config.toml
experts_per_token = 2
qk_norm = true
attn_scale = 0.177
lr_mult_qkv = 0.4
Below are experts of layer 7 (counted from 0) of a mixture-of-experts language model. Rows are named router (the router's row for the expert), gate (a neuron's input weights, with its number), up (a neuron's input weights, with its number), down (a neuron's output weights, with its number) and show model dimensions 0-127. Each number is 500 + 50 x the weight over its row's rms, rounded and kept within 0 to 999. Numbers have three digits each.
Before each expert's rows: a language model's description of what the expert responds to; "comes before" lists some tokens at least twice as common just after its tokens as in all text. This comes from a sample of Wikipedia text that the model never trained on. Tokens count by the router's weight.

# expert 32
Prepositions. Prepositions that open a phrase after a verb or noun, e.g. in, of, on, during, from, throughout, until.
comes before: " the", " a", " his", " its", " their", " this"
router:608575479488549535501552478525549440444518509519486477506561379594474443566480461433457497493504463520457528539516571535543521489486518438465478548571503469434474416552575528473478594586545511500514525594541424483418497500499623562517511431406507421480521496418495576404573572456470418477558522513536493543527486534453508439484481464374551484502633512554495513452482507482526477545491
gate1:534516479537546567525527467514491499502494472496514476568545493548364500354504510442506577554522513461393570472516447505426530506498511551516481441567429481508466554467552527444631531570582487545533557452475497578604467407521561566474505543560490578473518507464459492448591408611449542495463511532498498414462464443502463523421542497570545503538475488503495557454572521466434410508476
up1:555543421516474405472557505616528554513452526459483546439500458610413518557455539456487471580424511534486469489473502475475544491501503516533387488568485511474546535534588529496531488518526464498493519542478507523543409478480593550513488466487476526501539546430523575415578527622510432356508481558459520437561406536479482451521603511593515539520630447445530564548475549503485486491524
down1:586471570448559620471456467539485481496540493490397541506451529646543482558538572477552476535521480578517489523521498585479425563443550438514605462482558550472498504470542495452557504514554489510566452548531469458457417505446563507429437519414491454467568433547506477508498516414473465599462565468558481572520555422476423575449490515404454478518519542525417526548496544416515480558483
gate2:516529437490461396572519475465516531456544481510619516557476503518413568431516452425593517435552487612519399615507573493478481427534490431587503487450467451496543484595481457610487590461484473567507451474598534485503437464507455522520542469488403476472540442489511583453501536486469469534548503481435466421456554485535545480474447564584515499447591505559512502480485567482506536418525
up2:451503497578522476478454511438525456515527486586497493486452560530474562511511411548522567439598509445456593478540577481493437578378492546556580463499517515510473514526530570419469503450560451504454474648379625467441445499478473534551498481518464479539542406459516409468539466392501520453490551437528513430476516457538532457548393516516454453518485509482472453599542524535496529485463
down2:471492464511488444424580553360545539471468505465515533517533472506468519542465515507543517521559530535469484407476439504501496462460475523541564515589587501498528407476517531432385487439636409507542466444460519445478525485465589515533473591568452497493534553531399502534520496537455472393486471533428462485494403330516540555554447492536515534457457494478469565528477489516543502474394
gate3:569564608494454451522508495489446532546452577438536434472469464417525467523502433516554499488378539464465605540474529575534425521455584432500561403560406497444517395555550535595477441520543489520494398520527407531420480468505479545548469555479429478527480455404445569438503486523501552539540534524581557555548494461502437455546567490520534441483490500516517533536457465446546452565496
up3:465497499494416492633555442530522522499487516470496449504450455500492548580529493455543522568561429487592545456460493510414489435400382569513465462453428445470441563413412391532495443378511542478535534516476413466530552559508505415527519473464607406500424497517482439495479521501463495566499481518403488553500479564502492547481499464573474578419533457503535461452509546534511466533566
down3:508442391482468506563566529526525483492537495475622451539552498519489497544443470461464559535590339478490406537413473464412532414551463570526495553460510471545497546471548535445531497520459553368521534472502563561543493573513428518507499433536472460493465600591540472535503522506525470430546565492472490580396493583530553480388476422486489443479501451470495474513504514466494562432479
gate4:510524484475484481532530450627541532495566552558450572539444570536457445526537485494498530504390485446486467469498494584489605619541495459497491535404458590507468540471413407463515566411486513561386490552570559525452549395506504579530485447455517453516446468475569478436541556379566561455498496462491513532553475496533530549448461451527515510528482480548526429474486497404577533532535
up4:492534463509589498554509517496466456441464527474433510436500477539532407495417567505467529540507477463526537493555504587531453625453505554523482501542495467529551441511466519520505535525572530458446536519556544554435481521529552507532470456484433414473494610484488431505511488449479438461558601498594412557494522622507570516598498523469547554574520516539486434533450630521634593567452
down4:535516513437526415476508537482541457562560506488450506604486479486513491563585470498440435459373482528528418503524539460459415557525523451487525532457503521497452476518485414481504538498439549492512537500523559551450539539466548554382471477434469572407468467654411477536570472456461581471416522543547468550381508441493519488488529549450510395481551492575504522425525487447563442532424
gate5:422528534439519553531541369460486459444460481551416505565505568479545355518479502483492474424465551550469513443455547541526451458469534459532449521403552478536546479536453571462481492513545454539506537580495424516565500477450529492485590534477531558552449477512563522478503586406534450484451494482490448513534565450476522477471455540519397406473621488561442534465395431506486556563401
up5:560435570444538490561454484517464446460535434520461484554427546524511512538487473449461505488521422520509541495406458445515570472476522460544523511557505570463473469480388671414527503559519501486578558491476505501602517530456554538515512515505554552492551462542590526497521529521517510499501396547506536582500589562480569580456578485537369465612436535478538598531420479507483548480542
down5:468540472549536496445571502491594581497481511522540510443523476517503446457475526559485461611572492464573456492505482463492523458445500567518530537485493564354505593514537449534564471525542405550445435506485483472388519518551539580510525468490538488419474611395544523457578461450510468538453507521502503530598533483432438500535480525475509616540487444425565610523479489481491611558573
gate6:511519513525603414524523460535570449515597420509558481554559511449535467494439528504447503570591475568479523530472503464529439455581462608490482430491428435477420489553558525519461564499479386479522510525490541543457456538503523414543523441454479419499405577519503570579489481464411407529543556515522518513475533573379500540474476502551560391486539560476552433563492445560456503521501
up6:568481577443510551475384525536477524546519559503479468510492565607472487465507510345499511492495501468474463502441504543560498474617563493575569484455445472536492502536489502456488489365519481547549399529418465544491586522424493529576454534512522409563495458592521460482590485506554519431569424587440594513649531472530456494502538489475484499438488498557530484513471537497516510476548
down6:494536480448575559563495538513499456471540584517389552485461611503457444508447540467451534561449488487472492498499573478495456541506414455464493471448491458418523486461439507452401554606500578524497499602490583472499530484605590433479502486580620436469568509504496552425502476519429479453463516518508512565487516479475426571500493509563521576475595534531583538528507453506507381590538
gate7:546561439507421500531568476447437516528500611561531432437470383471536499443411580496522466548482381495448537564455479500436527495509484523459492503587521453601513557541406509593556499571582420504422594441463487442515470532505564451445586527450469495510503488460567537476584556464502552514536423491569568569547477466470525490485483423475463540424487512544544498445480568435520493485502
up7:605579493488424478482471536634590544506444445489551522414533463457422507507543485448522498509507476402501538463469437522419510436483473470464471515438596537463492476497466512472493467492570492464451441494411459528496572525526438569394393525507528523544417474450537555465456521490518586489503420559377598485529481546469493580592517500448488495407417531514509480575527507548529518564482
down7:494502468514519614514557616631523476556488574560537458588427496562571472514404553582580578458562515495529495493555504398592403497477493544558499475530411479478459467612533555471483539510471477449446503485471443509475507501465505523513571472411581553521526511572541518544442449493521425568540466602499521511507456516501520506486486530461509409496559500476544531471645513509503536539525
gate8:539493433364541480499490544501490569447443520470505358535530405630527604505417461527590485447516494487556425525551542498515527524494476500485544471554536470454422580510537442496517542449544475529529481461468533469484471507528473490376547491593468407447509475375533478422531500442484463422564552438490500480434470524528558453496459431464514453512576503452537502528512572442482563472579
up8:529492450529490537472526592520603416443518479571460429445516542474496586541456436418551460452463463408486450476441493473579500468499500558457417454441429617553514562578536564559534529484504519504517446486499504499479505509470549576555481530502534491532471564570584503433516474469419538447418467478509481549491551481488454495541561437408444567471391478536529486558465425504433367563457
down8:461426483496465554494522404526520547536504451422520396492480494393502439472515487453475489439523567402600493496558452472497421496523518398483462469406480445423464533534443452590481457521475468485451550418481473454467422564461516430539447540484528480463444441401484548555446508535515455480499529564454444594567491437464663520445538497524507539466507403438453465448500459473477523456527
gate9:613534576595504472480510545485384533424493417534564532496547423550473501603502601452451559493561433604488474567477411530451566433462564562516503447531505422477472436492516497538507513518497532458516593540451513541569447517482491519473508488513482509441537618430560493377515556480488637505555482488505488476544429537434519508540447477487466479518524550441559526426463503477528480468564
up9:546402435464559499510515510501443541518397538456459607445458400510503602507511494493485540520494493545549551523585524579469501425458497475584494481483556549564551416425470463512490413481463558536500486505490477563544501550554533560543485573424522451443573456504485526463442562548489411509439462429531492567593588441449442546420611530524545513487470426553399541498506456450482545530526
down9:442466564506508425472513479561431456502617495542481486481473487447514480428510458560484425454440470427541549444497529481494473532569537539532431460468424455490440560462434468423494484535454518442444509452527445652577480450475504451563558511437546509560416571478587547519574478468489490457414514553599446524542515546500445469405500476444437482458520537460575472558464498442495364458522
gate10:538455509575518444469517503625492429430550508498525443487438547523565560524470467508506500481558542460478456505532429478558531508485480582496492559475525494492406444517537552458515443515512501450548499522470551369404401506562549430469503468576443396596524537446508482421502484531487459390542572502438455482545517574577467492490425470523561587515555536431625535467426518415499471481512
up10:446481440485527444403502447567523436477486432488531513517429452476500432569451529458531546506547511403447539528525393630552524524532541567483503556501614508491431498541468522497596444523501548540390511507505515482498434481582508539467476479493533464484496523397587481532490411560457499495415535450529545521572519537517491406432508442497489540500507528372568622508451464545427519527563
down10:541505505557527516545474523409499512529537537470543498514557468537468567368509475505461497545394484451480565451589530450501457471522497519482402465421545545481589458570589452458486590492413518467481582527581452429500481470555538437485488463549494587449540552511516584567463617515463587433572497479536489510580521515550523488472550546479617545457498546442561535460531550552483607522483
gate11:511526437484542499487595535582473496488569605533457541562467478540487437499528506507427513454471412586457502494572477421494481549465502468435492490500416492510550482612363508545522529488546613471466486580544520537435393430544540506497523439536519449576457518514513616402475478601478451435493489578543470564510510498475475593508497520411562494571512518532413442512535507511550446531503
up11:516499439459562443364532592434506532509547494526524483492519551393505606487499493524572531485447584561507504473481555417516533464517410500478511458540422442516531498493510574456428510500555435490566477481503523583524581550416505492510518529495520500529430484430550469535584455467431395445508455512481442512588510423447506496544559534531543529525534490535634483535499379587549454586533
down11:507549475419393427491470539480516438535433500467445399465517483470493498517443438480543506510573512513525400447470396510513405463512657584441464514430457525563524552408537405512473477509488449467498429524602529522560568460533528514488536537484485444519512487439414486502575513551529448556495451483543471543555478606593440467478498457512511519464549452426534545523481569601501559482461
gate12:478568494537479444546521568424512513522487487430466494480502519468469489541432430489519502428552625590505379492564514532487439457501460506549564449459580520380489436551474404548393473468564423557525492513543574474500450565497428493519550536448481610460461469533511530527432507546536548606537570571531497601487511516506564399484456481542575514524598482529462493464539510502452473468448
up12:487510455509470559466483501510511497471612474489474624392445598510495465506433526568508438475466423476491431645524486455513541457586564532499457552492506482555394527453457596561488518442579497456576464525484498426515425422529510487528469484526537553505471505472502530525432416456517475492561456532547570511505451486497529487485363426543522469504538621559550462533472442452434572466460
down12:429484473504481469615446586505560461536493459499482539466484550503506592506493567550500592465582471442457521455520480466479564496530451581565507467536521478513556568540494528426445496490418432516563557539418607459525447431461524557570541447420503565481444532496554479544478472543528535561532460541458601461490476469555443521549494409515368456453468554481467599493542627479448501462557
gate13:460499497538600474504534524549502455522432420521500536438531440492551454497490532526466480517586443503510420529561481559446537572519425482489508512497554605506461478457486473536612585491495453420517540503529557519545475444513480464484549513524629526472580614428541563537496491465477528526504666580587518465453443552493542461473477410504460528482535559414560581511566506438567458543436
up13:494511519475455495402497517567516471505524444519411451475431555476565505593467640461563537464480535522473511518448449539505565475464530587467463475488539470531423423578544494519517446624579591430482370473464513543559533495503501550587520506487534532547471441476467532540529439482522486590544514561559451476485478553547576483514447434527487429561568539498506476411493631503568559492549
down13:548497539426468459506495582463512502449541554542505524557459485487477439562390515570518403539605504439505496581452519483451432434500531487547519515460483479533545401421412516484565542523469490563434504463389550436407502502482457532485472532457532385491642595421553475492547521482503523541479462494527546459557515412544484466482540567492453541446534443519596506603454554494499555466504
gate14:657489517421473551507507412490532459487493557555479499486437491525540433496490534473524607570492532546544522458512536504443503571531427535470506512426542545583432423480519483447473550590500475505518570507578492533527521574578547557580484515480446405555483534567571563500561558540484551451531491465492479534509418360465516448471570418543547509434490494479476595517571494475504424510396
up14:494443447461554467476476408567455446559538564477490588438417520521420528404419462502507525422487538541429512592472535497577503520514583541544498405533482399492477453374567479464442536522540463436513479519559525508534607447472468414434533567457519433527489557464501481442454578542520446484435467431493478435462577488523504521501518462540587601473459507502515550538543503432468438508558
down14:598486488591497524507515541493580572517458500424521466507515478516502466411535466477452459495557466518458568407530464502454456384534415496517540565441517606519567485490463532493546517432472497527502430604566463444444510592514419482453401659521508578421488538591546488553513530484511504472518477477532550572451532458467483482443448522483439487426497506519447459433430576529520429576484
gate15:689534537509508492471560413522571488497450511530497407593544374604550485559451478520509534458464554458521475487586475486562525554499447541443538508581542499559518526381480428461454546478502478508459594494487488501543472526498549454422486571506498500514476454485455416483529437446571540459517415561373453427518556531517578440507444515525529502503493484492460565549492527423535483531522
up15:511522646527539503537581483444437461442456510518589454411491542504541564544523541492518429522457574556483538458539425534469579501462529500566504481454485469531469427512502496427472510588437524513529504539485457571544547605567425504519479382534580438490532525469434554530429467570531543530566382587531544556494458526543544552507492462456547430485515417434548476500514556543539491399550
down15:437518451470536474472483480510491464556443440566543612675431504427486503536470529512463516470450549501504579447541480518432591423438510435521539525504425410571465529491563534430463492440582493488476428504517539404540480476469487408473576453493469553484578380474490486535498507560579385492552479472462482539448423409581541489525460502500500488484511524472468497572519472439570509450522
gate16:502406470488437504443505561529516372575488501554501525444560534531559506565559559535533503567493495458506498574620399456496487441514519527440536535518503536470484567476523418527423518581456494488549549542578613560504502598463568531599528410427572504493404515515499546506587500490528483456503468549512502642492503596468518461519537453513509508469527571466541516502396552539445490482510
up16:468529450475419553566603484542490504401427537428442561482418446482468488429458514452433590472505549529482450391513544494524565596501432518481538594524585570381511544485545432564518401489543515424380495566475471483515478465531469497511506534545502439517531525563466472498518490533371529497424487460528422517550566442561501557439517464465540521494457562482483553484511527462512498574456
down16:408529488456502417496444519409491492498489442481478447539505470499527550413581422368538500504434488466455482465442435535499533497452525423484441538520513544624482609524532465509516523530467466467510618455488459456553532519507450558534470481472564621557528471578447484493460495494475425472539415485424442448522504559447501549517608513556548505547436498499445379532503491597552579530481
gate17:573538541529549437500524511586475497429482530589454570489556506642437497451439588432580417523566478465540501432448495502482522524488612500538530559474521524533576549516463546562534633547482536422518517509414538550453500463517540441542513575463519478451524456489522539463531537489492624456584494585434532498498443380458502503478533509564472407543488526519486447426490501512522445544460
up17:491513497617477514475576547550500557550544387547555528438464582448528452478532509569514561430531575458482469547523554487460417429549524579512467501432450449406606455471530549461435446446519475575527479555513486461457483423542544485543425559602474504514499468488504484517494449438570498573502514608505509578516543400518430547573390465482519438506557450521523439515496450514487414480486
down17:500537454360486394451540377496486460522385462431519491552550565422422512515527437423519498534499578404516456531450563491511530470458488453502472482559470506507447606443426525549590597569501546513474463492444498537542515544474519445431547493460468530577563452487442491470467552599429487436446473518535511518471436494560522504559410516510599429513484491495550536516402511457480489494481
gate18:449538559554569561547499439543565400410457575571520490542611413597538410534457499514503520537570527464491516413459464519527492528489524535471457552529588464510439539468453499483534491550521552516495462626465507512496452603490518496533402373462580488429492565511573505504485490556452487556464487459478559474494503462498435429497484398578427542499476507548533562488521447445460430443542
up18:518488487586483652485518538492560428550493421608466550432559441550568530514571549473486477544486456395493486451451457548451538487459471502453499449456453525480505470566438449446530454516529509547567476634484439519504532555448478420470526568496485537462475498483528490509446555524488439488565456500545446528554553362482487438475506480493477576495501532374571503502353523535471520551552
down18:544613481410490515525583514503529493457538542557429485465476510556458568541471426473530542552523577557480370471499574548529447555504543444478528464433517471513479558502594508513464457401466457507441530446517523459485574486549524450471558538420474575452604507464482477459552491449477412446518524454512400487573564499551515445452538588447455564585556496439419582510522508541480596455476
gate19:414487509415513542445377512517524475545544532454423372440471521457481529513449549425569555540582498412551517482478467536549463516551546516533538514518481494409461589508540459508476544479537462485542433427490470524475459494394487475527590456359527527391557525519523544434572572566462422488469502473450415471550584484500473506461499524403528487479507479586518460545562495560520434478506
up19:444488519474555572513518425542458550538530476416456499566471496498419566610628420481484559545506549422416480476540492523513543417568539595465471460472485545496523602503569497572480482545515502481553372565502414492489501566546499551470507499551612529452436509401571524500545508494484484483448523503480462535496592524500495538467454494576589479437544502522538485521578514450441481616459
down19:503539514425586482425609454481380448434539537479544547483513616544617441456430481503497456536524475507547497581523609449487413540543446448551527486593452451454598432482472491517476540428489494501530477555561498546462551422488441440547455519566499477448508569528509504496456553521542444496490546443502516547509494508558390490574459558476418488488583517550480494459522581564437543536490
gate20:585611500508442569566554464547507409469496480565494435540558424517520431434449535515525576440556584531419509529412478407478537482553563570533475595460363512541455508507537471445594534511461609574463562473545513549476481475385495563481484491531526479504515492566487446451572472451494496532515505416468477528496455499491496427585556457551419486496541553516532560463545514536503467432515
up20:517554567528360446484464546430524488483520422503475544537517492485421566540505513504583474498432465571503591515462466608623510434499493557501514519526494535451489533428545489480496514533565544522519439441533533499396556422515514460458513545456443498468542583488497433524539501449558464515645488521558600429512503503536534497563621527493427559588581494554547487467468499526439428459539
down20:508373501494559578566524480507523591504451439490492469525531478535499462530496472487491492535489537442638529431512470492465567532531456457495438490529499484502454548511520581417393522524489570526463534460480452503585535539534491478558567453591513515492457301459564581501536452551533444478517497428499415551585499498485564594467473489469626532524449510486423478465541492452471425523537
gate21:474617508476491535419429519504550525504475450504415499439509514429463455473498526454447525454487551428566533442464475487421494618346562426505452526503548446485457440503492569555566484525587420525478626493502502604583443512450442465478514566455595559515510496434441556522509499528495495487581488438480449431516431526487562519509615500545547529535555528474534496492596521531513513466494
up21:530487529520443513556395636473459516561516497486476463581396486534454514548561518441504516573509559579543428547518540421471496559492499492529536478457466592503606552543458439457489456547499536486503481570551532418506588481505403479483559516429440448552511559525427527538441499463544578461506532532592503477550516570516543479598462567462563537483442410433473579446440516489575442502465
down21:457470420606526510502503571522509492565487465526414456440579472472434494529512433448510507463400568488608513410518548442515532585528476624479464479510496504443528493457541530462460542528505455432411436539469511524471566445515499479484516529517567557465487540296546521561484552572547512429484582559564446469502504515543531500431477445455489581456523480446566533465453458556472438498533
gate22:614431555595443541450537480507588461485549527612554435495467517468512575515505491424601519488472486519450423498589515476557457559523537469473497538461521498595465547541532497558423552548533480430563480417453476483543462506582505494494509457455577589539488502535495440522505445523479497462515407472490432495405502562493452387546437431456584461457438572456563543534565452484484427488444
up22:495438537583579450514497547506390472356526554436474382492532470534514538553476467455521524532535516498490399546473518529518499526564470477483468365510446489437523530496466545491489503474502425554490471501523521440454449493590446531457511524445596419521470547499582548467417523422443482461512529352533521544509522498548437552565479498504494481476517521487395413517514501483480356532431
down22:551585498637485427473579532474555530597500524532521459527417439497499499543552503408542504504506515431525489470451395556529516506552543451458432575550514484545527468482487481572532470507448544469528466451454527530498444515583530524423410393516519572436576486497471465509543423446417443474479545499482496521454508581552519392449514441492602444545436413452555491473495459511557385481511
gate23:440452541547575564466480512600575459567550547480495524486537425449402502501439396524487442465531498491481568522466502445458444419511470514536465482450551471481501396442523479407594468508475457488453517508473506439567376476597541494498560482436517593540546571452527538528543533548518427459542475586446462456491548476514486495410586507469552526369479469512583533464438552466493459510434
up23:457469531450492495652498514540526472521523542466607425517501536542493526400566623498441411480539529461475465497544491439401576503514454456514435444596460569554488537556500548585569450479436472510568445493515462465471495519515528483459537532572458373583539533484479530576452449431473472520525534527482540488438578520390581489509567541474530545426525493500433571481493528578513529474513
down23:450447520523512485397510516463446520554524525558475464558528538539397586479512417507584483476450486414583437544408398563511447448463582403480481414462501515481422568492559429459505553490482445562544436440446504463522555455457565443456489486539460501620545433401480475429502492475552450445449534511502506518472544534584454467440576449457537528524492489555520434518519452513482393493510
gate24:375567411496451402450558458460510486439437494517464482536584489491504549550463379518498448458544492537467564529478528439499553563431485481514449506494482480539478528564591415437507508509515497561426605524457503469530558408496495451577505459489567565540468649558392526507518432494414472446455540530424513469492484507538574516471447551393509499601506506495472501510517501433545448511501
up24:438530527575468502427458450523445480511592531487506471440451558554406567491564498527457552409377498534521502539476558469420466509452487536484517464499505446565485487498560446520422588508500599487419495509464606515530421507497587474512459581527526448576619489463619480502463573585468476565545485521443415387534530458510490451481571497465524527502492537522510510388486504577516511502539
down24:462545554470469456488474467446499529541411510602558542488442487411462412488493503552541448523478443523545513501519495474584475423521492461560522527475438617583468493522485510422523489529501434515512403474532400588438552568532476499536507497525409473456422481480443555599531421522606530512432453525495507523450451500419495552453481563517543432449581570589545451491556494501532401597491
gate25:467530473519542519450529559527544480536497512480456430506576522461469540580415520515556479448534510442418545453472580489453472522454484420508417582543447566533560527535494435530492464452540403514436527445422508424419430522487488552527423468510493602443465487491528501463545559431552413408477537565439546517427490401413549441429476552481572507522557496489525397507379507466489472422494
up25:565480507476426616483491425489530447467532467556451501473554563518604551466478567480480543549520419514527493597559534514471443476472551491532484424556465597471586491541524471549418521585512588548473610515489549542532488469484539517382539472517502432471569574499493406499588466503558524582537465511534518495484509507564449522646419583557548527515559526488457523596500509465518474541505
down25:508501475551532510519486569476388508548508553491486496553396403479521482469532329432569488434551530580512539465493415508670556551542574552499556489432475548507504536451576461434474536564488496483500460425515440578529558454508445488516581495438474560507507527498495484514512459411406459500545452490560455494479424482541514521489522463495489483499432491526550600464616545502490541475445
gate26:486480395512460478409444465658559463516542536516504534453440504508451480595452448510533570467529492437554568519496478571535439479551572431581530560427523479453552452424474519400443479477511517479507477531481584472466363532495500515605464432439521552573506533489498424507572486516523436531518536529490468440524494471480451507448529423431418510520530533616512465508515559417487544568525
up26:498513543506534552470597543490526464501569497462506488533478514478486482488516467503521403526507623445511478421513521538489437447492564506461482503611459384453481524603503418564519495548484455477437543506445352502533548416486503498428546530484555599459589507604478590538449482462511462417432449500450504517494478551492463458444520472487560423490456429414387468515585575545519487477523
down26:528465464386571523529478469508467535471520497407425519590422573475571455501399463569467483564525482541541468593496475417548514456471533493500514512449564539530525523487517522538493481494561508438511486455515577535461515505489453541484510511492561502456381495506404602490490487498454469491505574498569640432516480476439522537569539567526580520533544566488422460534436531424595359527563
gate27:505516475444533519513494534464487527492624459533465383592429527486532529513482430465429578488578484511465477598444481493480518486486457455484454446431401508465516533609504487459436496499560463528500512499535564465664537454540561554510506442468533488444547519497522443477651505578456456500483434490520458414515480467516533453469482612472449476542615391457475516451436523527540462499491
up27:497532498497495492518573584430547439461488534586457511481395503471562426534422474539670483462529513422467500469579508574521476585410501564540510508420592532504561475515490506509536447451521575523557568493495518488476508530596488433500493488490578526448475492556519557557538474369548533534428491530441513569563521522523398464474520468474449456556415509478429537529512449503536419558429
down27:427559587545538468521418531473383522490485520476491540497511503497460518513577469487510538512426449446541500527446524551482544410477468476439422528547375521498434573499465509436452546484498393417420523418529447461476560485465467539483526417559478466463554513394550517529459484473477551491450499420420441479505490484421440463632516513504533547448627425512527456547521522466475609550489
gate28:463500475473528506457391547485484533483493455578598431598484490472494520560518521352526510462485516558499555389478532532539502379470536535574551561479442588473533510558485479477542390546534466468508565455544413497563522548569538476518429538513486468470493506456500523503512470470499495502521543529557511533499441477408436568523462546592595489605541394440481521449498511619564503508556
up28:508416490537478401433524435523513523492449418506538576562440478484445590441488365446534391465522553469536468520464527487591491412461476517567540515400543513502476528506506480494455545425522527546587518505481499478475561478481392455528443471541466512480503446430544452473500478635542426564436496571513497452467436595483458607573448508492459448565449566557490449547515522461479529503476
down28:441613566501521434504493420461523419551535494490488547528506557475440462553473562401575492541508483430517506520463580517501380540531620458510518490443527517615543434527597543522421430475479544537551468482532494535477512548503484518539497449466516481502490455502513473540447623462548479410518524494469472422531557577403529452466477526559489470591564514500392568527542425465421571462508
gate29:450552511574566496548411482510460507517540467476576492508529536526472490565568496566567591501460500475413530531475515530530509429493471584421455473483509525531507445553465446527520486605609489637502489563554534445448534509493482538401521516502519512434575405499547523513552589441572445430485492446524482430501488415418480576417528407462568537538507500518507526577481466524509398395495
up29:523519546457475347560485472533476544475475560433492483560495476533519544457604493525460562519435620511471492546500485497444505512453448454506508383503431503509525466537520537585538494492496533498546441504446524518416547546521500592573596503504412443501614517516568504504438539518529441604589504560571517477542489500473404508546628521523452484521566524481497578538411442444498455542440
down29:620473518544450487553432527537516480599498566529541523545435439472458468501429468620529528514436518547518536482540634437530572435475449509450549482508455482450451482474471533489505417431427542494529484558479536505413450470563438527469543530507434449503460577514500494479516451589494424518482500542558663482526511506554440492510534524471434490533466423489468554539416444404455518403561
gate30:474487462543538416485566455510517461472545498435349474412536531455492438467586477488439562421506486595593590507478564551468427461505564514469469536533438544426448489476489511438522454464482492459567520479550527596503468580581581467446468497461513509570466471484493563422540605486601481448526486488439454503408481455524445418456540548524461522538620516564496464443450498524508506515451
up30:519501418447591418532492474557453472569428496554431504483546489484483458528515439568509565544534574537557531399495534406483433509445578488473487439438494455464544492454518435539553482546478517472617522523573532451429441491542490503461490445474513471532479549504435452510536561459484392542492474378544520557502453390480484623462485444448465471536455544530508511478444610492560552608461
down30:522419585504466537484532527463559428486505452532473479541475465571448488416511491444484496514416443504427503580465458542541313478509475541517555478501486457487476461554430484522460483586398548520506503550483457581489565543558517534536483545479479591496459564563574506430446483521637537479475492490401570514444431525500504423497578571561471546450484499448502532379485495553513585498498
gate31:533542568515556495462529513465509490472529487533517465458548400513543413488421455497399644530589507459515546584509439543446518507474397527428561452534453508450472480512553480564470520514451530463515513474509522456506427502492578615461561498447468481498485544503497598445495581447475453433588461462509418387516534517408487426533400541472534485544473560496612511485477444511536404494468
up31:473573525626486502537522543555550534462496534581580530503539454454488453427537535345454469456552531495517550534506555490484511456500407504580508434568446546479485533554528503546611562602507513513491535523446432475448429499525460627481510566443489532439511445471445512477561508498490485431518478551477519428453491472479539515466538556406521514412510530523566533489589631451444424542484
down31:542437491456401483503461442510430516558428500471446481586473538576455559508609519546519466476384475479501533510492518466487463562527582461444414554531521459569528499475407503446436472450582467521455499553529484517653421566597467401485439484582520506512573480493600420492495490541534578475497435512533505522525426496551497548512514448546532466539510525524442432427493505577559531544567
gate32:535474494426514455501580548517423518478462534375443433511487463541492535482503513477495564438470509544521556493498599560438432508450533475573506553526477468494400571462478448443488432452493580441527558568544484531434446444512505446557532485548421422477488559590521514388514543464472416523541494441520500554534474476407508451369540541467527495570591608533570462519474520519462491430572
up32:471467503424459466457546600464494490518509468570418521608427391506479566587477518557603531531545435531578545466469609461461527430427545488464502466541460452473537441497472371543542527486473503461555585469453584448462512475469529483538507448524564475435476593508562510527502572485485467535451575464543566509521554482520486518444519471622576470500515449542469469448412525534520478505603
down32:504417542391406467561605547490549512491460460562523449467516526509512522465476482472540561480522554548494524528526542540418431438483488427607485573582578545506569545470454360468474518501634470429458412427411496457536477498479466484593554480540535567563419478555520542464502542577522556467469477485449565418458557462533459529547476533534484544489440480525450496488474549550479470534554
gate33:518476555484521596570508482414460489426578512571515432559469497553546516531533614579411571522434434467467435534477498592522525468587547442435459552519431514552490481459407470411524509409418448486554517527488568490460525421492505503594580549504427477416482499612493528485470480465557487379531538516497549536471486531465481492521536465448441499519518393437473489485534467455466530441543
up33:508446497484504484480425389446598420526555520435479510376400522422558529500503446547550514570443519501443501546471422543550469571412403444516519463441488448458539509433541491421395487435470511562557516506579485565415562501516565484526493494547600606474486553486548486540613432528556500501537461501435526539566497555474473487450520386523540540556493461525514498476536521486484508523509
down33:553545425534495471548521529551518504495474498583499433597522445473522469473513449524485482447467496394432478496490502444555528387574575534447475436481553404545554407491418427483566428547549399560497545515493617413623457475506478493430510425445501513555529427477524522436453448516444518447492585558508440519583507554535561519540435531488463524461498447447500516493469497518583445471557
gate34:420641509497590453533546632564409496457477511527465575458537490409575502485506570552512499536528427481441549512498417553479558538486588428506490524517493455560507522471489467490450454508499482449477349513524405504509474497536528560545446461549536471375424433409544494541521526431482551481483595491546495530474450445542484403506487464536522502460510442557558437495491515535582510515468
up34:514527504518525456597556489488536513457529413596454402541477550547472412468487463470477511505542489506549623420606527449554520503535458553504511527548456517482558511552577440408474544454530555487478497495475446499476451567501568416529508512603575416527505546455575503496555435462454471462506402415485563479422503570534422510553497480400466409565487596493520511516556470559518569543500
down34:547457494482488524416461493505472457574496502554495479502450454487512509474602667422561486460479419621511476455457433512426595507521500442483454507564510503518462541424519518459508481584623428594507530477516509480548483513562595483461553570478387538532538449559441496468468526417499504550520499518578540513471512471503492485409549532510445478408536470499474592546499530473449380453514
gate35:468571447458605390624455491525479493514462576489529460511434543476530432453521521581490491535521426459540496515515570446422538489568513440606500594481410509583496519456545482434541521442485504501585477519510488520480548520509525565519561424476510429521510526473550448500593582455551451452592546536502533525456460489369457495525519624454482527519567488642482494502507474497517487559532
up35:553450523556487514532527509590548551471545576465506455451504490540552500518517517484354487463401474604598552479459405477471557575498475489503476417563493552440477592534475517641546538481488421522409387482518450512437516524523543443464475512434506598615496523508540427492486506438574526510520591486551543548496494503551472561466556459559486425500441437500474468443522472484498463477454
down35:480549401428409441508476529545626508582541513525516537506421545451460535581452406489482525521406483521475502429502502434510525547481521549476490504473433543536469535511534549453433436516541558397557451570496574467449494500439461485432615528485593496614518508528426464577452455543438474479484489506471524487481579565483476531568510444449520520591551475553565560568420546488556507512569
gate36:489523530510504559510541574485444534404548515568476460475569580480517450552496613479531514476505519514477468446527531515419519577510534439508498525546427502518460425578425407541540566462603549504528610513482518481518402441522471638559540520524480528479440527527557526481622549431467544478532512523534533485461391467479433471475475444520497584459546463559552504456527554488601508454616
up36:359389475494536440469520440493440481477602508476521517549515524469501595493525431562576432518564602547525578428506544471514442449453570500548571530462486452507470517613490519526531425522473530429502591490468522448492553538550552488608473491469432509594452497513494549504548554525452439569544528487507478601520534526493413513550495479554469537516550566473474509480450427545456624467551
down36:459490469503525610620468577478489533497429502571543499496578536522375440435523453565518612511454500422472495532565490484517502575485486455434415468546465560468573428480485492538500519513566482566490460414545480482461462537510503565514507431572438528447508615475486473515499517540536581524550497503614510455551470438455534479512511539495623579492474486575479527455491586559593461559449